config.toml
experts_per_token = 6
routed_scale = 1.0
lr_router = 0.000609
n_head = 8
positions = "rope"
tie_embeddings = true
parallel_block = false
init = "uniform"
beta1 = 0.9
weight_decay = 0.25
final_lr_fraction = 0.0
doc_mask = true
steps = 5747
dataset = "wikipedia_en"
Below are experts of layer 6 (counted from 0) of a mixture-of-experts language model. Rows are named router (the router's row for the expert), gate (a neuron's input weights, with its number), up (a neuron's input weights, with its number), down (a neuron's output weights, with its number) and show model dimensions 0-255. Each number is 500 + 50 x the weight over its row's rms, rounded and kept within 0 to 999. Numbers have three digits each.
After each expert's rows: a language model's description of what the expert responds to; "gets" lists some tokens that make up at least twice as much of what it gets as of all text. This comes from a sample of Wikipedia text that the model never trained on. Tokens count by the router's weight.

# expert 23
router:460530449488473395663426497511467531398549580538499564336466544500610421490491491457400520548508487485576527417457551472500541509575438470474496534431472487402484512460447477528512565481448489571508354508495541466593578547482485475497485529505494473536492493412597484557555523468484515480484478497553497428518422554626471459466540520529456530529501522500497506473561549488461528529467537455428511518398550503563582468514516523450474427563470404500444455496487539530422501526566564505593494461500462558548501535641466487501453472628506457528567509439505487522500511515456459479473505469540606467508516432514485443494523509542490487450537510605436443528448464503522533535476494511493503440440432478567490464478528593418454582532465405405459501424482513426440429456571488
gate0:468464579478464487513586499500437492515443587512574496553436533496475508517538501468515497553478386476591452507499591530585520462488479623553477598516513431620488463443590501488529589448473616538485438590546477473526504500462526632450450590480554476501472557477427473513536552365412524492548554457528530598474469542439457498520466500502494398485468499469471541539508539500592397587494548451562473486492494545476551458540605480504474527562477459510432457522440457456542398458539448439581446468506515493496525512484506534540475576432502483592515399530491462388521527583461500475437505506570451572536551550446527522553447534431477508603537505560475427474453530458483482493505443529497535487603486364516534480535521526501447500439442549528511493529587480517535469415522423
up0:465465527461495533510521425457533469531452528513559503531382513500424459589591575462517461485394437517550448545521507511494393515475518575553428527588574522481473497554526477477517510475524568536449445618535510540573526511507530568428495576529486518552541510534480502528565509436577528584585465424529529530474531496461507459541554479553503356461599573408495549532464467417466429540448491424527467540494562615496614483540561451457463421530505553536466493479453509450542419457523345504541451487452553514532506531535412463447517588460584435558449474537587484472520559554430408536519523484518521569549492410515572460571471511519432581624498517541509476562487504445489512528557472507479499474537493421469471559522563513516437463511521492519559509528529489467610416509552428
down0:408446582514582530464495468549541435461517382464507507472535553462541489498500429496474566419526486544503506470616547452467516475507602554564522557442472470498545443490510450450463506435516516546458544496488581555481437531487454537459461352484483525571595513528514492537591498504374480486568535496627513438430514523450463423519466521522489478476455392519545517500472557573513454441538513515483583495496506614466502426466460523461410488540486500507457470498460446569494452524608455537563507485538523500463515500521476478470494509500521558409545448531392525536528449530475532490490509398484484520507391414537440411615458498432444422421516467493505527563507474553477495545535507488502397445487450506513449529535513526406494441482534328574493370547565455405490483542540441
It responds to: Table cell pipes
gets: " |", "al", "ian", "an", "n", "е"

# expert 62
router:512486445418503500505564500561380446468443515539462547535498526542481610467464417474464565422502486512551467552489508521443459536453504516498555531588567516507470566458546477503484445498550462562458477544529418486565391504493573546535580494395585568554521531553626556603453498445509548550589459500440532555445525508535526556503526446504501485421453415493532528470463509481555491474484504506526549424534449471502542549602490506445613491515636474536401456503552494519532472610582405502514588499564461403401497461484557491507537522441500524518508483577611463516468519484501435459627548505525538538504563532464530585563535475527549429422469472493522530477499475514470501515485575563524551575513546471539535583452423445414452521513490484506560409517563485472549549522387428
gate0:577473497438546537438398473539373610461482499519439514415553538574494566498480505516517440471457439494491481455498457551441552457541495456499679518501513509565509527567545412492593466531517448492514463515459449505540491493469501504608505559511514547434491541414527548501418412488459564469571508522515583499512505432460458536498583520499421479525487388516490462418559458479552586483481544546528433540476458544395554486528430528472608416456575545557442546466562514478534502571574382511408569444546476551490529470479506536513502509518533521462496597626576572438535503570552483579487476362432485484439484470494464513488460532493583478572580512545493542412474456476524460603510482543500491454481515502495434473598510536477470504534494501409551473466580456488560517499485484
up0:581494491421549583557418431523377575435477444535481442378502503519455483454446570518517457401468375477597513451485510502476444451474448531444609588530526563497476565535530457449556452542512531536435457462470364507564501527455609507571462516509524448517526608481497580485468464508478501475593479499463603559454484410460505565454428547416530457508445447459471576442571444488541572516467392546540484449463500565390516522562441409492603425427563457568423473471536517546507511574560431484468529471514485512510509497491536510471482510517502534556522555463578559458445513582467479409558535457452527420410467474541494485472486425527578534519491545587446502471467444499480496561476488550505511521510496483476473503526478513489377530490552534415491493485487539431517505459492448
down0:479556477574441479501617506502590447502512556489494522535494527467620483528487550454432504524475494477441519580519409473433483480458508490443392409468408518490489411452433514576487496451529514543484563548518594456428554461523469537492511510473495532576432503496452410509496563504504377522394511603508455471569514527564479477474500387462536487509472595540439506569453498474574463472451557433452536549485472478573449445388484549482427507549457477448571530549498487507481457514400489558580521530491469486550508453529450503451505489504540425508471510440451418551450420496460630461557445588552561603542455547485562466560565484500467501432466421496515499562510597483502620494563496491511541415534501531499493559333553567567550537483564507490484522596511504519514489449536507
It responds to: Clause-linking conjunctions
gets: " as", ",", " after", " when", " while", " where"

# expert 44
router:526581544514501504498435487450491490423486522497494564460448479585491622552458425538550573596541461592467500474530498549486474498538493500474436501546572415477520519486544634506536511568476583526493498512462528563577452470539533518457583579487525599484438461499570521450455586504510522572466501505491487536492532497546541467411499509546526351447485469483499502476467459460579483501533504493514477504516375427439398490466396517455445428500543476479437476556467539578548631507611500532564480581559554506483506453476531515566508477484503578565387475534503459464441558490531502568544539476434505515495541566511480570575513472538590458457483496510583522466495436484565603458402502669504481596571532440530542534427571493451557534589501501470584488508505516500517518559485428
gate0:482470519413561506476551514570430560489634497485572472611531433490470517454470539554505440584535546531577566465450466481532426595503443536591548578452395549480476481465534474474661561534530581468569406444475446491489542448519539509454556529551518544567561515514433505482572436587371416443562498570503546503496531581462616506521504524527448492468502570548445514539543456517616437474460443548440433497542507500566464492455513463403532447443471480518554506480425550515524497472461507602562557589484473442469503487519461475412573484481551453515498479565547499539525495492480482368467511558465449483570477577522531477554526476491513462492439471476553470456537546546560485476455513496453530378498474433511527536579514494555509581558571465487512510576443542493453546482465581
up0:501467554506537465363570482577481521452539439396586491630490467507504526397485491566499544556592513518501546417462469516604474518577431534502518582475438516527480487445627502482582486571480525473500370540451514547500539516462504530424549461529582526523546484454456541447517450539451523457621512509455563458507484546475533477460474544436448466470463616547455493553558441442579538437496445541432489507470517483559486541484430528437516451516450444570466533503472527495467554482447550542530620543489488485506450451565475543404580492471535445535510498524547480514550499381514528384532579567480464496538423539546602541496566505462503453496469506493568452393485562479547506469439568469421488441564489531507449517498535538508498531544516419545521452526464577409422573391494488
down0:440461541475495478493439483464415523368417494520406571493548551495631466551414531518535533477599508499419471531512544555468503451595492540546563480499566447474496499452543553410499485481534520462509499521430529506496518539494457539367559499544575447545546467500522477467434516474503575520560467509534514468508524408550525514507515635546509459468495486475488449594511490500624438409576512546575520492426518436506475486495566461457476501496450506570500646469445406441487426572554425534557440549630508443507428495510452536518449533521538537615527424513475417475510620529488459480583474490489466488481491439468509509539537470453581472539411525482539409433474473617452597531432526527506489473419526459466512554476443473468492592540547460445478506527505453540454546483535439
It responds to: Commas ending names
gets: ",", ";", "e,", "),", "a,", "s,"

# expert 45
router:537589534499518508604460473472515514440461467560497593498516490460562490521464374516536496582549497447579521461549405586557480484628440570492516513584591443505526582513525631499474487500471503409525459521483479595470463479523544559545536545515480584510571499581414558362483478445474587499491472519463495523506532558519388511527401515542487504521393456528526534525541473517489494567450533483550478486449513470482452474466491509524483539383573461483421475544521487529556577467459503516468523556446546456438502570477470428526460503467520523562478454594434493494449589456447379422561521518479502513491453455522474568556490515500543503568440573404499497493433521449572503428434412553520423512523571481513412502602545537452486462639523457479553461538528418534500474524447509
gate0:501489427560473529481538489487445456421489488484432443594458476534503462447497532495506449431588583460570476489555480502520548430466489438441394533500568455476496481492518463470517493546549467433512527458525507572387513520542448511461455459426456477568498452591453566399606530469434502581535521479458464508529543538451487460584384514531452540530444512539500566568517536395460489490502521472500577596547560452533465493429493492516555462540571374520514463440578453507457516569494463547501492396478494482468484618485542510529444541470518501568473414485376498563524510458392486440471492449418529508442579536556627452568485557465466434562564540521446541632453460483534516484463559487461469549520460473476503439518514420483537462540463426501485474604455410486478447428410431
up0:571496479513473415556543503441569527503508542491423513498388513499524540471538478541444513515478418493434554492554507522510513456510410489486565439497458556543565568527512425456377471499516569606506512485570530477513488440560467596558552457527621493438498478443486444520511625468508536482501481464544454489451458625470532515522496490428451437455468473513468553534523546494488485461520500436627440496469560431496555415486443471444533524499525464509538599474445498504364534401431449488572521490563508453479464525433511492452445519441463483452521550525631437429540485601487523504572511503459478475406500542520534547573383510422503503467546539474587468447477466493550460533465466571598500494523564533603530563479543392467524570561406387522488582559521478526527469448445531
down0:520492537509529508531545517451510457568406554464457593518439554459457578534488487528493523489520471415469568479515536582470562455512559581504536471521502524536593434515487570643462573404475475515480563427567508593546531455571502464485540502558550554477421466474516491500489459426487438549452400422464540478564549517495420494522561522534544433583502472482470503592461460495477523535456520498467536504473496516494474422550425480474500520587588511531574504504531430567563492583506517455420545424516499503412467495491535522409438537596499546482408548569541487470456478476536509562490500604550403485543499542485544516451470528518467500517456481513592403435569548454480479515585590477427472487389448368497479459526445426462468449489584563544441605543579535499501597560594495
It responds to: Units and word-final commas
gets: "s,", ",", "es,", "e,", "ed,", "2,"

# expert 16
router:494533547500557469520451470533493464501523643477445529498565505505541511473583483544530572499530508463524516524513433502424485509573446445517488574478511472487515533551455558455531474482515408501489471429566494515513605536474456412464496496487548556430567557428443498474434526619513569506422467392547510450454430524554502526478530516466490516497487479560463563517520559558475572464493500536524374504423568416637448462427571526476480520496387407458540471551502490526427488542536528531469541417554462454528506460443513524521526474529473430607427521542481549577564494502497570490432473473513540551462569472448567501421520451606473457437418457419464469576437651577544467447526466510518548460508422386483544484509453604448479452536445422418434444420476508438467505476524514
gate0:472474578532479523585506490520547557562434539499466528492524487534511534532471472487579476531510513436471571344524538564532568583606513486436441540455484574397481516506500497548465506487471500483531504545444543498470464456534573606525590494575488510555462423536488477525498457543476535515536529560591451530563434483462548440483506490520473493537526426522499542521476542541459573492597529519549512578501519439490492553533512552499504529625507542523561489494516472527479542511536545514403370576481422579484535466569550489520514568487439537461427476482541464559436506555478462490410448430537550410597508603507566512543500509495391462656452486638566532443450487471516521530510504476445469577474396511545422525543498574506491513448419436497480561492612508539485459638551566
up0:520487532421544495497471493435530465546496450504457543620470559493504463431511451497454542399485446530448459426540497439509524447562553432503495533525446549557520523509488612538514454479442510475461472501468571490494608460502533564489621461510513481502549499588432600478442530436499556553430585501457462401474492563505511429586540486510493524602512411519537553478570438466525589450556535438543462599484566477485539591620563547538458552579575500621464434569593468393493499594495585526451505535488427490549437505497494488503557578533486588452546386422500422536534502419487543471488476534559567534480517544506544500444480558504402441578533549485540536428437401530467521531503575476459553509490495513495481512525503544530530489509455498532518474515617471526539453557575475
down0:549440464524507530385574494547551523567516509465542498559521506403471484484572593536473502510500527466516495429519421541476534531443512431439499493565485463483482623449433616519531528496638492505471421466572588495507519499522547429452535509497497486536443474448410549496368428500470387455481512483528505575559533511469441490486556424571587496397532438528487536522509486540457538439518459454533468503425453460529469561483589455526468513561499473641542498459393452372525498555459478498598469528515523523507515502468389493541454520609426423437482586489502468552449460438476487497490462459558560550556489464591425482493522476463579506417550490434397528475526505427466543559573559544523520499396478477519479467503558504493473547458584520550551511436563432513470442556510497
It responds to: Politics and sports tables
gets: " |", " of", " the", " 0", " in", " for"

# expert 39
router:522454467503520554501603604451489541517525410495581466470487480491521468499454432569541485398542572481507491593473514490517547538485481583535531553563624524532531595623602586419489468541526525603421490502512490439518498526523457559540524471479570500487514420574528487482494483539542467511458500513568560559490554448473573558552489510480561448459538445467484568557480405529538540471491485405576473452534392546474539522500413573509467533472605459432508501513494617499536527519464460413575445487514546486494490506489551478465503617498541507466532489479546529518424497524525464447487457564522548478477540422543340550555470525458395511413516489492457557532628568497455524489453476462439548620417542481429520449395479434463539556496509485485469566456558503557499531485459434
gate0:623573455531465526573475496462476463494435539476479455493428535521503566583551490485427517475389447574480513484517498480456452471517489493478508576511524410538461558486519471472630521475413517491493454430540466425426578501490474455526423469534475523511512457448496508447484576490521471528477481479430478510551528564511421499513458462578512480558472570543450456441476513362525647495552479482429526558435513652498434543511568380522406462479544484578564392514512573528535574467469506408478547541447395488467565536458479507502488473529465485430580569519550418545459460511458525535535422495459392456537471446441491532478534454428561486469532482423469460518541465520401442438573547457466459461500502457505481573502461551546541507451529481609463451489519454546643491554540479
up0:440489535471554493507489519527472520509537497560538501578513456576497476416560481411561493564540620465532476452589526533539471491497485427480471508473438464473584467497508498613476473495521479533526470617497487613547414457575584488465498418525413468423565553518537474505509446477456543405627406508519482518460419482491529463564548452527474531404512445503540479474592557522510430480609531554424489500472473428449422508451459465450495453506471546455519564478482416490435473553488535522507452497606543487556466453475501507454462501396596580529509410537384537511572566501558491582433525496552502417511514511517510573561482562576447544538420552609572478506457465466537542535418506499481472397542422470511482417519550480461559470589396480472524515461550439473423495493493478
down0:443538555464556422510416574528486482412429435471526481405501494460456481458379447552555417495540535505489530571544554507583452462591414557447502544562523537456421538529555431487534574483535570568519439487471522499624459508436528554442487507516581520479532534544533553445554511509507467452552511441457485515426567474502446466409549619462470556547534495429561423558519472528553514532543445508517566557499424540483452483446544507493543485411429494508549435519559551549481443493538480438522479552482408576539511497611497523512438518523465461593485481460573485491509512529509415520353589528472479516561514498486426510437482556507524505521453445439521532531408524554522472558470436497410499433547462542403583407490516472491511527424482388507519549612488530428495503506506612
It responds to: Pronouns and clause verbs
gets: " that", " he", " is", " they", " it", " was"